Weights of a small mixture-of-experts language model, trained from scratch on English Wikipedia: width 448.
Below are experts of layer 6 (counted from 0) of a mixture-of-experts language model. Rows are named router (the router's row for the expert), gate (a neuron's input weights, with its number), up (a neuron's input weights, with its number), down (a neuron's output weights, with its number) and show model dimensions 64-127. Each number is 128 + 24 x the weight over its row's rms, rounded and kept within 0 to 255. Numbers have three digits each.
After each expert's rows: "comes after" lists some tokens at least twice as common just before its tokens as in all text; "comes before" lists some tokens at least twice as common just after its tokens as in all text. This comes from a sample of Wikipedia text that the model never trained on. Tokens count by the router's weight.

# expert 46
router:119145093110124140147134103106132075108126127092118105159112116109127129139113114099090155095105149167165116126118136147125110167091175135127140093124122133097099152152123101108161134143111132
gate0:089153169130131122129126154107074139125177117128127109119153164130155159073151119102130097134167140133154099106099096122144097143091146123142150144101102088146146150158119175126135101170102190
up0:112130150141128173167116082128119099141138138140120113127124154147102107144146127134158107108126116166139091113114101120151144151152149135113137149095100109156145103084113096116112116112149151
down0:111101117138108166061112140095198145135091144126131122119136118090132126159147122098130111121107103103105078149118120123142078153154108088152138148134125114106105146128116102149122117153099085
gate1:139157122134109109155121108083160136117153129162142145099139108160135161136119156161111170151147117103163073141134084158114088108107103111176105133120139110109131106123114080146103141114123103
up1:095100149149156145137082154146123156147139119139099129141154160104118142153098121072107093171107108114082147132116088115142121108154111122120137156128137096126119100138118144156154134146091152
down1:138142098100138120162132121104164103137097158135156107112158130141157096117104117149119118155145132135159128130128128159123100122079084141129109132179096123172107148110096165148147113105131092
gate2:115165103120129099160112103145104150164113126159108129104137147108141155124152147100130125116133107140131107143169120126109128131131144147130133113122128128161142124139149066146130162172114135
up2:121148102173147133097122106137107163121103140146173115131121158185110134154127141131134115122093115160141129126128099122082126142057157107156121098127144112117159083143135120082133097158140133
down2:155135087140147093107116098095104121188140127128146107123141117149134139084135098075109129138143075106108111111127114128110168123101119158116130142142162133182123121123172133100107149127123107
gate3:142093100151143082129126150109121133088113129195145140150198131115146155129156102100092141180120126162120118144121149125133118147115140132149109143190127161142074139166135151091084105138119200
up3:144170133067114106099163132102125115118154117117128141099157108128131109111183136110121114121129136108158143146133156100159137137133167155134109094164108108113082116159107124167128091122131142
down3:102124103126099162095120118132140162135137112109096105148107157117100140141125128151142129126151139176140157119109073094109092126107134112133137147140130151115133167090114149162136128144134159
gate4:173162111140138103157117124086119113121175120113138090151104129113110134127141146142140155146156112090180098155125144133116138150160103164127076113146180129137163109141148169128149170119115102
up4:092113138164073149122119130122151147104117110114149151136138117134155131116133111167121104120123123139105107150133099122148123112136154100075109125126158141114154171155104128162105166104160111
down4:137161119116127111119149130104140132141112122140102128106146148072136122146141096143125123129197163115140131121143114125113156080087089124113153116140159166139114151139114116092125088143114134
gate5:150137135154153137124117111134144161122128102131146102115123111168151137139095082118151128088123113082118104136110174141129106122126132120154102141170151166135099132165158141154131111115120142
up5:158106117105108149118130159098121141141146111128095151137145108118097107134109180137110093134159132160097144107114182083108109099137155111080145191063168125101152112094105122157108112164129131
down5:126091173106118132099130148124127139131076136106129136130118141115168140161151152114196124052150145130115139132167071086111170115149130133105111143165121079127147133132170176124097106140096142
gate6:177089143091111142130140143150140170166087114135118099132134112133139108133126109133132149124135132161083124135146126156165120151141134159130158072107131111135123097132129111166158110101136145
up6:082124112123142157098156106169097113140158142061148167115134129123112152127123158135104132144166127147156133160124121141112111127127141140093131086175126127135085136174111138158145086136129141
down6:126135091143134124085182109174117129137132163158118136132130111157120099125127135126120136144160133101107129119146124126143125151160120109117149131104126127149139143089129124147112108098108093
comes after: "\n", "–", "|", "3", " non", "+"
comes before: "1", "2", "0", "3", "4", " League"

# expert 62
router:144127149099109138116162113105147099135118137109117126086124125123122126095175141142108119160144129146126114107130138155095107138146100164137137115136143137135157109189112097119155130147084131
gate1:114097155113094143133140133140125144124126125113114151117079115092135137122137108106113105152145093130098070136166128086141100165102145121136100136107161119130163126157186135136122171169132143
up1:108106162118123136113130124136057128112110107157110119085103185144130119137140117185152149131129118147150125158139114173110146146109122150134101134165107148150084146132171162168140095154158149
down1:100130141137188123153139171153126158077150120107170169129140160139117172096126121118114127160104130136114128144115133103134122155107115150142100126111124131136157116113115124113126091094118109
gate2:100097145096130111105123126151161123128111140125136150146138106140083133149118125153157171133124146160085183154159159129135094120139096094113121152139133138115166107104115105131142124082111162
up2:106122141116129133118137162139134125128129137094156107090113150157197122088151148141112095138187107087125153135147165087105086116118109151081118089155154132117181132178105155140127115084128093
down2:104151119108148178151168157115161134111110154148095148130127145166149125144112133110103147146130110128108138126132140124118161100140105114135159120132113112162124163124133134101135116133103120
gate3:118111130121146142130123109117111083170135122098146124125068116133151104118167141147155118114155153126151134107166115119069130108092176100156153142109128127148115134149096115153132114140119161
up3:138103083087093124107142107103122112176136128107115125167121119088163141130085151076132135119077122127121118104163102130144110114144114124115118125126122111141121101142112104128106100116166125
down3:166084120159171111118101123191120133143135110177136126162167118143109130151143147101162144165142099121052174158127108115118098144144121129122123131162142098129130142149115153144142090140160132
gate4:166103176127115133063090129130121116182140109102135134160122127149141149130157134125126137122154122157099113139159144105104146136169134154164071127117108174161124135103150125119132148079104147
up4:145135160143163132111151176133060151138109095119138159159130121143135144116110147149121107138107116157135095125142126133082125157123126141115134108107137128176109136138119092165143126134122125
down4:127176138155104155138176107126170124120096160114122143127157113120107142119105133160138175130130085134138067098128136107109107145106077150099115153150099144153113133124115139166091146139110132
gate5:118118153135107157140093120116150107121120120118131161090144134089136153098131143115169143132129111133114091122155128108142109142101151104127132164152151115124111130111142134130101171111076114
up5:139146117172115167124108148138155150123137098131103172135152134108137145124142124087105145175143092137135087125144150095135096126116161081102115144161164179115068106069168119129149154123096124
down5:147153131144192106129165165107144120142145134138141141169094091124101137127136144137095119131101154101144166129119140205144162102114102143118111120079117111109151126153098181092123116133167148
gate6:118104135103133119092164139148134124127124126122089146134092129109083164144130170133132123143111130089135167120138116123142143154107172136093127164180135125125118143132127148165131109146141100
up6:109164110148139147150140144111128131121116116129134156137110103101141139099123092118168142127119115143127087150150166128075138169131128132156107081127117131157129130090113164143104133154119126
down6:113147109107127109166117124102175133143109146130147108109148168109069110138134120112147105113138132144114102134157142139134140140119166116142122129136137086142144119095160126100119142104105166
gate7:130133101136127203128163144064144112118107113120101120091146175108123141124109140103164127162098089088156159149180109138095120141161120131120132155118176135176141124150115097142107114118140146
up7:123120145113148114149111173139101084145099120086175125151094177078116113131125116132141149090136153143140091140189108144113148107137103137134151158139112203127160154154140095135144128128155080
down7:141092097101103120106121101104153096146141162096085163107121122159138177164099096112139081143090137123083155091150137112182125155126099122135115082141174094161134161135148160110131128121130174
comes after: "1", " ", "0", "2", " |", "–"
comes before: "6", "7", "5", "1", "8", "4"

# expert 57
router:117128152137119175092144090124113105120146113138156139120133142092121138129079092112146168127157121157184100137131152113161162132158110128095126148104117118105127108155123147088154108097116159
gate0:121110098116128128134140145083134122150166122121162112126112134098164123102140132113133144158132150132123078091113175092133140131149150125166083126101107137126134103121175121107129123166151102
up0:144121108119127116126140127120145127151139111071154118099116122133127134138128123114121145110137128159139129147148043130137127142093158158177137110144128132102155172160123069081107137147152138
down0:131106130112129085127131108084106120113092124157113096174108090123130121084124114101145148115090155115136111117141141104182117150150099127122141105116160106109127123107119101152092090160153106
gate1:171129136134117159165105102136110113191167116162137124160107130116167129130109129106096147123121126096100153150126153109104159139165161150068102118155120146170154132126109140113124136108134151
up1:115115119139139119115125146134136136149089135113112145118149130141114156143112121127148163141113138111124132172119110113154115129135119120150124113089129120097141101097092102131160121114118102
down1:134114108107101133143121100116176153120159127122103108170143144123156147136124130149132111140132074112119136083131145083108146137134116149159126127118135078118136130144139105100128104140138079
gate2:148133100115108161174159103159138107099163106127172110173107131112168145125152123112131145137079135141119141137116150116119147109139094136149118156107126149089161078096163117136096124150149165
up2:130123145120148114089121107159108115127145117104159102144084143127107195096143117121148148127113127115108131152117119160129114148101170095145107106179120125160099155146135145137123141128142152
down2:113075096109109150127089136133141105092094157109125111144093116141144086072140157127122144127144129104118150101131120129093137113115130154043128117156056122143161110088127133102126134136128134
gate3:091144146092139129099097147135118140094117136101111125149125133123113118154092139133116108074143119091143114092110167162101146120169156174148120163140133140186148121125125160144156147101118101
up3:080140134084133082130175118142110116100137111091114120089144110134138152127150094160121147134107148123127128149095143127130177127122161107129123114106114164111116133123127079179124133112100094
down3:118146134111106140151147098162105119137110110160129164146151140114120175117163124141103117144158155078126137135120108111115130077101104132090185082137114107126130159085120147171140125134177153
gate4:175115160112093095171174122121147107158170137149162120132096092109138186101181157153145168133135139098127132148137149126162144124184145129154131131111103105144124141165111099139156152157118164
up4:143122173114130126133093136121108129142123117113135168119121100124134137079139124115112131126087119120135139135173121117136123185094129143155083155160119129131122135135131112097136097115107100
down4:127107135125113159152120103132182125129081137161145143142139115143139153085093141138106133141067102157071118126136114140158123116126119145132104100096131102145112135130096127113103113155148183
gate5:117106142149102164146127166127122117126140119113127092168159114161130179112112107120108154113122127137139157140105136108156134150115163135134121158121124107141169160116139118136114112132080118
up5:109122150079083169119132123123167098095148141143099110100123128089110143154147082130138182106114123121161138151179107144141089164141105163143169136160133111127119158091107120141117134126114120
down5:158071164100086109175125134111147112163143126158092176145172110112114166129151127145160160121118195124152120162120124105167145126121162134158125165126167150116121155100115124126106137122138131
gate6:144065118090124141078144172128170142151108116134119140110156104093164136181109145145148126100148114135113160161144173099169087120137102173142076162112128124124144130120129088148091138164120145
up6:093144086149169148177181142150125118150119126161145150160123145137123161111111171155095151153104137170129124133081116171106120119122142120151150139112159135142150102140095119085121150108155100
down6:103138108115131168126135137103131138107137146123117104114121104107126197106128108130137087103136147118132129133127123142101156123169115092117135131120145103123121120142103145122113103121183144
comes after: " ", "1", "–", " (", " by", " on"
comes before: "9", "8", " of", "7", ":", " John"

# expert 31
router:127112152116117157103168152160100168112136117169123124148111110130101178144103112095127169121166101130172122088131121115132155142127119124117150159122096120152131148169094109146147095151150121
gate0:124159134103142147106159087129102142125136138144115113121143149126136157114120148123169100150113134179109062129123120148148129096134129111150134156109156138121158147126139129133121106129098125
up0:150110130098130104117148112130111151108185101125128123124177073129089110131148110132157121151120142118106128112121148122084121100125136131124081159135114158108115138093119141125155140136141126
down0:117186153110165085143142129102136164154163136154122108147087137110129147164154142100120134109150059088110122107138152131128142115134136118130166148124099196135147156159108123133150161149130122
gate1:122129148126119141096167154166113166127100116107110124088142109126131140148127135129125104116070136121138112156137120108136117155069140150169097137125100120114068121144129132116123133169141161
up1:108129087178143156147133094119137105121096131139107120170106109156174135104092142144113133131122106139165122096122116154072100120161179106120111124126109108131075164157115095193103157109105174
down1:150146108148106176139111142101119136119100100178125120148124080157140162106146118157132114112129125133123161111191137142128082172120149131141141167150120140118127186140125139111109140156104129
gate2:144122115166122113108155095097090110151116130144130106134113125140104103151128099111108103113123131156107108121114109114154127158152155132132143095141117125108142139075122134125113121135135136
up2:079124121150115094159133143160137129107150140129104135128122168120110163098101115104113119146100100134168153095112136136139194122158138143126121130104092127155152081122120125146098144143147114
down2:122122092136066153137139146147070124150123132121152121143150119069139118145166142164119150103142159108117117106137106112111165123132169132150097168152148108125138151136123144116150153105128135
gate3:118080127097115084097144130104154109132136112133160121134143116091119120159104128169136106093125104098116133122117146159132143109152151171148146095101113165162151155134111136155147132172149101
up3:149125102123079105112108127089106083074107135155137158105120117135137150101139128151100136125126133134100155074125132098133164103117117138106166088161100106111151125121078103137129166164161134
down3:144102139128137113157130145119107109131101141147152145150111130175098140174164136122140129170134147140105119157096086165121123130127103110096090112090145183106151118159110115161143149141151114
gate4:103116126096106140094127122140122129121154109171120086109076102120111178133113114132155128141123186127152133137113160125146139156157140131166115113131117119104128103151097169091118112128103131
up4:160133151106190144134161105111151123139132103122140114121134142134101159131116128125147100148172138109143065111138104112126108098145157103122133115115114125125132098125125159144135085064134118
down4:116105127110148083141100106167094089106124124110177152123174142102158157119146135077089118166129153126126098152168053130134149067111109144091143195133127127131111099116128117125133114125103121
gate5:104148125110154099146125155069157131135131140097146108160156147144129106115093131123170124135166106127134089125143159120066150117110159075143123139145126121156100133136129098150123115131106060
up5:165143146119114127144134140119112121113116145148134159131153115156094109124127139117153128093129145141142133150108141112172166126108100109124109129161142135107157112127122119124158119140169135
down5:100132163116134144111092110156150121167132134134105137151159129143137119116131153146121103089117129109149115104096170129095162109159124117122106110119162123154117143155079153153113098156121138
gate6:118130159106131105121120138131092165118119133143154139147119123117116128122144129122175122133107136075124135099136097126117155141130134116148097155120160094115122137106160140168106163127123121
up6:113161098121139140156149131105151111145133146117148108114139140148073121147171116146077156157120134099159113160091126142151158143126126103134109091150091163142111134161116151111143160130147141
down6:151123193130131143112133120126115137129128180126155121097145156111195133099151137135091120123112140143164106134101115087091100109139111143159098162091127121145131212133069105113172082137097160
comes after: " ", "–", " (", "′", " —;", " ."
comes before: "0", "9", " |", "8", ";", "–"

# expert 21
router:135133131139162121098140169135143132114107102118152125143109139148170126132106073135111133124106127115120094130107159096151119139087108108132101176117144087152109103136118098153140150118136137
gate1:139157116107135132130143160159151117080131109114132161128136078086179075140134118149121161129168085106134127153137122112126122129146137127130091121126157163145129055167159110140134150117127087
up1:133152163132135116113114118108103133110125138121157087141124136130116141109147104144109130110080116137145116139093114120117144096109114154133131173109165108145154136096139117143089175111112118
down1:120098104085120113139167139200133085171127112150141145105113133139100085121114124106152145138113126098120096130132093126137132117137078125114123083104114145120131147122170162074111083151134106
gate2:090105151126119104114130113100148161170153144092174112146159106132127163130140167164095114111113142105145156122122165149102122107147092126190129125124105153161143155130130138134136127160122097
up2:170141138110085123117125161132135147095165126096079136140153080100134121082159091125116110111138116085133125113132152141122113158136109140091126136121096112092093132111172134111105139129159132
down2:149100129110159086098098090139136101123136109135136115139118148141145121149116107080136133123149164125120146131122155129158165148132185152116109110141130077122106081138170128103145096154133113
gate3:125144134147125189156126108157136124139124123160127127154095110100146110129155140108113084146176136111137118119113091165161151152147143103160121159119109114163143145119127121129155110135122084
up3:111149123126158114115148118079133105098126146149110098174132142142100141141074134127129125137152195121111119144140123140150099090121153152080128091101137106138116112093123090128103091136151093
down3:113156105094103137116084126142115145153128160130126148148144143102138140119127118133128117155135109089114088146108143104115120171136112133128121121109105135136092132124128141128145145102161137
gate4:137093083150145150121140123110138098128161130118096112107124104086155101180111144158158110162109138148089084120090115147108119102109088132113136119151172126118106122141105109151114127097167150
up4:104078131137095106145121119115148165164099126134079120105121157160120126134112144124190124136099120147170111153160116130103067132150071148117115118116145100180127071114132135113130142147132113
down4:168176131089122099158129115106139119122117114133108138129125153131099124078159118117135121150119162129141109093105148108123138136178123100114139077139109117101113143129121080128124144123168101
gate5:090156127117137104099155109098089158103137111174138135100161151168151130125150105177116175104146089146133060133073133126152143132115136125121141149161132103118119157112129108147128136117170084
up5:146131146119120091113088130122115142104088105150124128109132071090108112135105133137195177153154164128135092039125152117133117141116093110141169116149146122159127133154152147138136130102128089
down5:133099137129108110124122131150102131146127162157104137168128121153094162103116137128115147171082145140120096121175145135146118126128152177094114108124118106103154119142137163085195176119088146
gate6:080138122155135137115167155148134096124122131124143066132146098106129153134130175106092126161125128133112141174098112172110143100153143155082100130115139092155115122135133152128129126140156118
up6:084103143133123147095130120139125142151135137165119101168151173142160105145138116092164169142137091154134130154110111161119146158129089131148154102081116133096108161107165137144102130138117172
down6:125151120108118153094139178136109133141168104159117160093148175143136145143140146072109166146136110120149115143131166111139143186118088092147108094122130138165086137086147143093127137101158131
gate7:174122152194115102163138106145085152146098145113143099071097124148158152145123127103103152162105138112094140130122121106136112127106119142138075157147170123083100078159163144139146143088169132
up7:116087104171163088163102100137146103105142145151137139124125132088070129144156116105109147086158082110130152099132132146131151157115102113144143129126129134135124137123120154097113114137104156
down7:118099138149074134130116111162137100126141112121151150088127149131125096122100126153133152176088169118112142116169146145140161124057130125166134139100153122104123093132150085094125147136138089
comes after: "0", "1", "2", "9", "8", "4"
comes before: " |", "–", ")", ".", "%", ";"

# expert 14
router:121119129080137141114099137147164145149162099149160115119160171133161150143164113104106115135128116134093077120122175117158154110092102129125107148124126145105101122100093130154141120126110075
gate1:103129085128154101175148143160197124163131111106147125079129159149154086117125125128119128097141126114127164116149124095145168103129094146104153122126130188146141083123108113093120112104159139
up1:130163123124149100109097146097114136142108129124125102142170160137113106166128154130180132103121122132129148173164126115128120159121174153117136109130147120132145147142171135154110146149109145
down1:098163145106143123182090113139108125104140136131114111107110128114126108082170077115111140143129163126118126131114149127147105148072120137170142119081094106092116122135184146112127094116135145
gate2:122139092115150152129136136106089138121124117115167099083141119142150138178142148144134143084164137128144075096097157169158125135111103103154104118128117137137110133133121133118118147150117157
up2:124095086110103109121170132161166136133119130110123138111138153157114175163168097061202116157100124094107161168121153140141094110095127155133081136143129136132133093108153109134101105112098156
down2:141130135149132133117117106062166154113108159129159175142072142091183148158132111114118092119134106090121092126164071113117149119138113118134143115089191138105142135113184128127103108108079135
gate3:141095104108083111139147129126162166100113150142120084214178113099165138085154120133096156137138089144114131137121071110129114103079152142114136122098147123073118115149111158136158135109076131
up3:117144117167126148130117127126139128144120118115167126134160148096134126110134097125151166101086122140167144146137109144125137140135150117124111110147139160143132073131084124091150103154159130
down3:148147122154106133122182128160130117166118138119109095086156139131089113142097132140124129114088134123090149126110102113138099106145132123100164103146153115153133149162086135165110165125136148
gate4:120130075105101121138161141146143094115110125138110107136101168109154070134113158140142083148159146149120141138165096144136143164118172095149150143139138116114154093121160174120129160118112148
up4:102103097143079126121117136121150108128112115115146112136104146085187104124099119105105116140097152150142138113123134142105135135099132128119125123093122109134183134152132137150122120115153134
down4:130119111150130127136161085132130111117120129139112105133123106084102111126103150121121139134146133152096157104137108116070096122107135139105141111174110116154147194120106101113127123135123128
gate5:111111109096108089135099106095175129133105128128178161080175169136142165104121125084096105098107148120097118108113152112118151107103124160134160105141113171131124136080128142129122115165144168
up5:150129145151126131157160149103128101158143126166146125127150102115160104190169134143151110085110086135148190064130189188156112107136121147120148116068125125142094116121134124154174127145139120
down5:158099103098107149108136161121103109141115151113159103160137126125131144129159145094153116148136152138150088130136159110135120118144158146113106108101108081083145102108154112123159126154121099
gate6:161111188122088123110127165173141129092144112112156098079114116144186179116118068152109095159140130085156143163114136127124128173129104159152144120130109123168097166101199114169136149132143083
up6:085087110106102144131128180109113140122143137139135101129116188107123146106093111121164150139199101137116158161139096126136109086135123127154147142127170155121145125139110125147128108146124128
down6:166124176153130133122134103126105155168167101145150161100131151117085145139115155093141151121150097122102145099161159147082153123123153142102173115129116139110113151132152105158201144129116119
gate7:102092151119101132142164152164127130138152117128125100149142122134147114151083163194130133094125143117092148074104140116156121164087164125148109118142118117155106160120145174194123161140122139
up7:143083129120160135169144114140107153123116135127158125134175129131133109129138152120125115122120148152159128162136124115164137124108127133094097155098178136132139098108142126147084122120115137
down7:137117147127138126080091133102111104134128127136133140078138126132104058091160155112103160127105109112120121097127159145152117166136091102138130142105150175142102135156143144087139130134165128
comes after: "0", "6", "7", "2", "3", "5"
comes before: "\n", " the", "°", ")", " (", "N"

# expert 19
router:124129101082132086137080138159148123109142119111149110098163104118154157127104135151112172119102157131123094103184129141118119170129128139144148145157140127161119109159141135125142145101134100
gate1:120157115081158098173132123155134105112118132150144136127133137135128111154139074171132109163140114126151121117152131108120117120123148162132110130136180128121141159100128121190141106148119116
up1:113117092130144137130122100139193148115133137147142115120108136118139117111129134112144120104151158102161161119133130135150136139149088142121162142168145116109096125133120110138148118096136102
down1:118147146120116153155125102097100138095111141146132147126147094141156102135154150108171147114108146151135160126111196120100121145128106112144089067084132104126124165129104170129146158140090082
gate2:121138116104136150153173138129141180101092125108132187121119101091112104116093145142118115080128217095134129113173118130092126143114124140114102111165177124139145146167130122172111185129125142
up2:097149124139099173141122180183139108153121114151114119138123137116176145075143157167123110146108145148134165120134102116130128078209163143120177120119128145075141181151142178122090104059086090
down2:148160100154152128145160157134181153145115117139128102141126158168134144080070132142100118169136140134143141158165135143133153154109156099141132131170128165084129148132107092145138107164157115
gate3:114111109144114147117161121120133124130110114089123106149125108092136156144143105118096185158106147125165160123147126136114112134131122127090118128168160136114121100113127129118109133130146108
up3:153180125138088136109103146080134101157101117090161103147139148130099146100132133150169110096119150140155102136143106141111124124104119084130128152130099139089118183135111128132124164130168176
down3:155129149125125111127131106098115119099125127158115139108126146130117129111095122125136089163147109116098135106118154157126154121099144120121091174146149138144109151166088146148118152150106121
gate4:192124142115102128146084136156124101118140128124138133137103128132137152131108072165107136120171082112166124114158156160117109156128126116112160141149136074127113138075142182157140143072128138
up4:080143142124118166151121161094095097145153103119165102148128079122133060121186120148087128125077115123146130099140104108160114113141104125096126109137116105118124139119097086097078134140088130
down4:153126148153152155138152149156173085121179129160131086110122138111113133110117111077099127129136084184092160125129120092181185135183081104113145076128120127098129157103122139096111137185179135
gate5:127087145103121124147109127129041134152148124137120125114109110143131145093130093149118116151106078119175116149110151099101125149148116122120117095117112132104153087092111113148092115130124118
up5:150149116141139116139147159138115177160102130150147122113147139120125133138126119126143160115138164169108111151112107146150090127137092131122124106112158155151096134131123169100116114132144116
down5:151132163152164134070129142099052141102131174112114124144113140108136159142116119087111165093129143135155139107085127113146112112087143121131097098128149144095106094116125138101136121128138135
gate6:188091124085118108089105136099136130154105129117096134130117166146126128190110125087105147120119097145135102180154095125123162107133099113117133150162141174123149130143111156158122140121075156
up6:160093094123138098115142086125150115080133123106121158147138098093125095116145101116154101091116135122151126116127110087156099157133173134105147123085154168108177099146092138088146128103136113
down6:174149116159114141168142098101094133143154190122131134144120128069144108096124140124152116084123134138101157123146140124112111155118127120126131149143122080142109150138079096093137134123139148
gate7:126083141106112113128095093138114141144085127130093132129156150152118131128129107122164110157139133116108137124128110108114123104094153106154106119126114078148129116138091102083121148136133119
up7:168158123092087111122102121113160086150155127175114121124136133158104156130138157143116153132105170098117152123109126142112116136143136145136173119135135139097118121111103095159129108111109143
down7:111110138095153134167152120152128132154136142111116145119154145135131139089111140141132176143109115120113156111134079133122173109137126128132146158168123123099095169148115159112126116139098128
comes after: "1", "2", "9", "0", " ", "8"
comes before: "0", "1", "2", "9", "8", "6"

# expert 43
router:132133123137149095118125135098127118119142114089133078140133138094139108149149127157122160152156155156104123132147097135123124104122113157114138094128126116138092116156132103124128139129145101
gate0:098143114112115111132130116119109112117166147120125096194081113134122119092150103115133108197164134105128114137129084120146170121164135151102122164179129135152118170118183131134143117130134097
up0:105139088194146141113101139129123091166132110114109155164143125117111092099134153112145117107104112115110140128131126098110119102163109118139142132108123118173128185120088106154106061118115124
down0:136118078092089129115161143117117175099140097148150136112168121162147051142094123154100085128111129109166108122165108118130113098114122106163190113111192115110125098121121137146147131141182104
gate1:149175138137151100110143138146144148115120117120122124172159099122071098126175113138118034102141141102125086076125099139132125150123135139138083120149159105132120151115161135093117158159104116
up1:110134113065146154116116103129134103151128115122145162130097088145089128143141100164163111102090123120128098117087113141147156140152055149110116094099134133126122117105147094116090081093131127
down1:179105114127132135124119151156085142136161122120111124109122100104126115156127112134128133103141129167161121143158132102101135134160137121162113094134078146160079152104157127107130101175159111
gate2:126091107162109147115127127112113126152129136160130136156148113081168151141195119146134127179110102139128178106113136128109142133174169125107111088129123119146110179123183137145106094170148113
up2:132171100070113101155110153115136122134131131145115097106111128132093112134103151114132119161128113121159125149121126121160127147116130132135117088116175107120095111114096136133100119119109147
down2:141157171138086104208124130102121121133114140063131170147093104156109143089115149137130075111136135145141127103118090161146111116176104143095114110122142117125117086160144162143119155071151130
gate3:122170170113098125122107103138120074101125117131170120112115092104161134140137094129103108117131133116155146136135076134144120157190135134121061158184153123153130128103112114142173114138177171
up3:098096109122146172119118112149111142135166110174092105093126126124142142161137067118122142171089100133107086134091135143126151159171126159155093120148084161124121143109126132113147123115127114
down3:129141177159121141146073137142064124169137152164125129163150132134140147185128093102134131164093143106149109164142162136108145136158150139169114113099115096114102109122099111132154209131148134
gate4:163137119136111157129091139132121087126081108115054131068130091106104106203158143142109090104131146125101156111100088088101117160129130122133161113143112144107109119128115126097137124152093156
up4:108075115112113151111041134116132087116130124153152151091141106103146106139150101067195117141144143141145114111147092073129119140085122114152117089127145069122102115089121145106128164138134146
down4:112119092108073159120102146184121130175092138150119151084186164137130120105090109150154133143133108132103142142142142115098111128099115130086141165139144130157123140027105101123128119095155114
gate5:145136125123103129211107129122096127122108137092087135126108140140110132083111109118140120159121142110119109127162102135103112150108151120111138197143115126115102163116145104136142145195096122
up5:138109127126120177125132155156152110105146133131081117138160160155102148115164118161077125109128090140117123161090096130110129098134123132138152136087134176118133154118106127107122137132107109
down5:099157112127139187149104142127113104105126122091114131105147102121121129160127104154136176111103126129146110124121119170133087131109191086112129171165097098111122182149140126140103147155115133
gate6:130159174133161104103153159107121091137146131122145097127141160154132107131132095094160104111118175142128120123151110092122129133124144135113131135130148104110130123133112102134150126157202122
up6:121150086167136109113106098115141100098103128110141110150108134157120143166144161144112090110148133116156108140151107149127155125151103098141145094154138116104113153119121133109151137131142102
down6:106170147071123186127184116129109150103097126124102131126093134176096150162118144112106131145114108096119138184070110132137092145150138123080122106120110120128138154119092156142163129125116146
comes after: " ", "1", " (", "2", "3", "4"
comes before: "0", "1", "9", "2", "3", "5"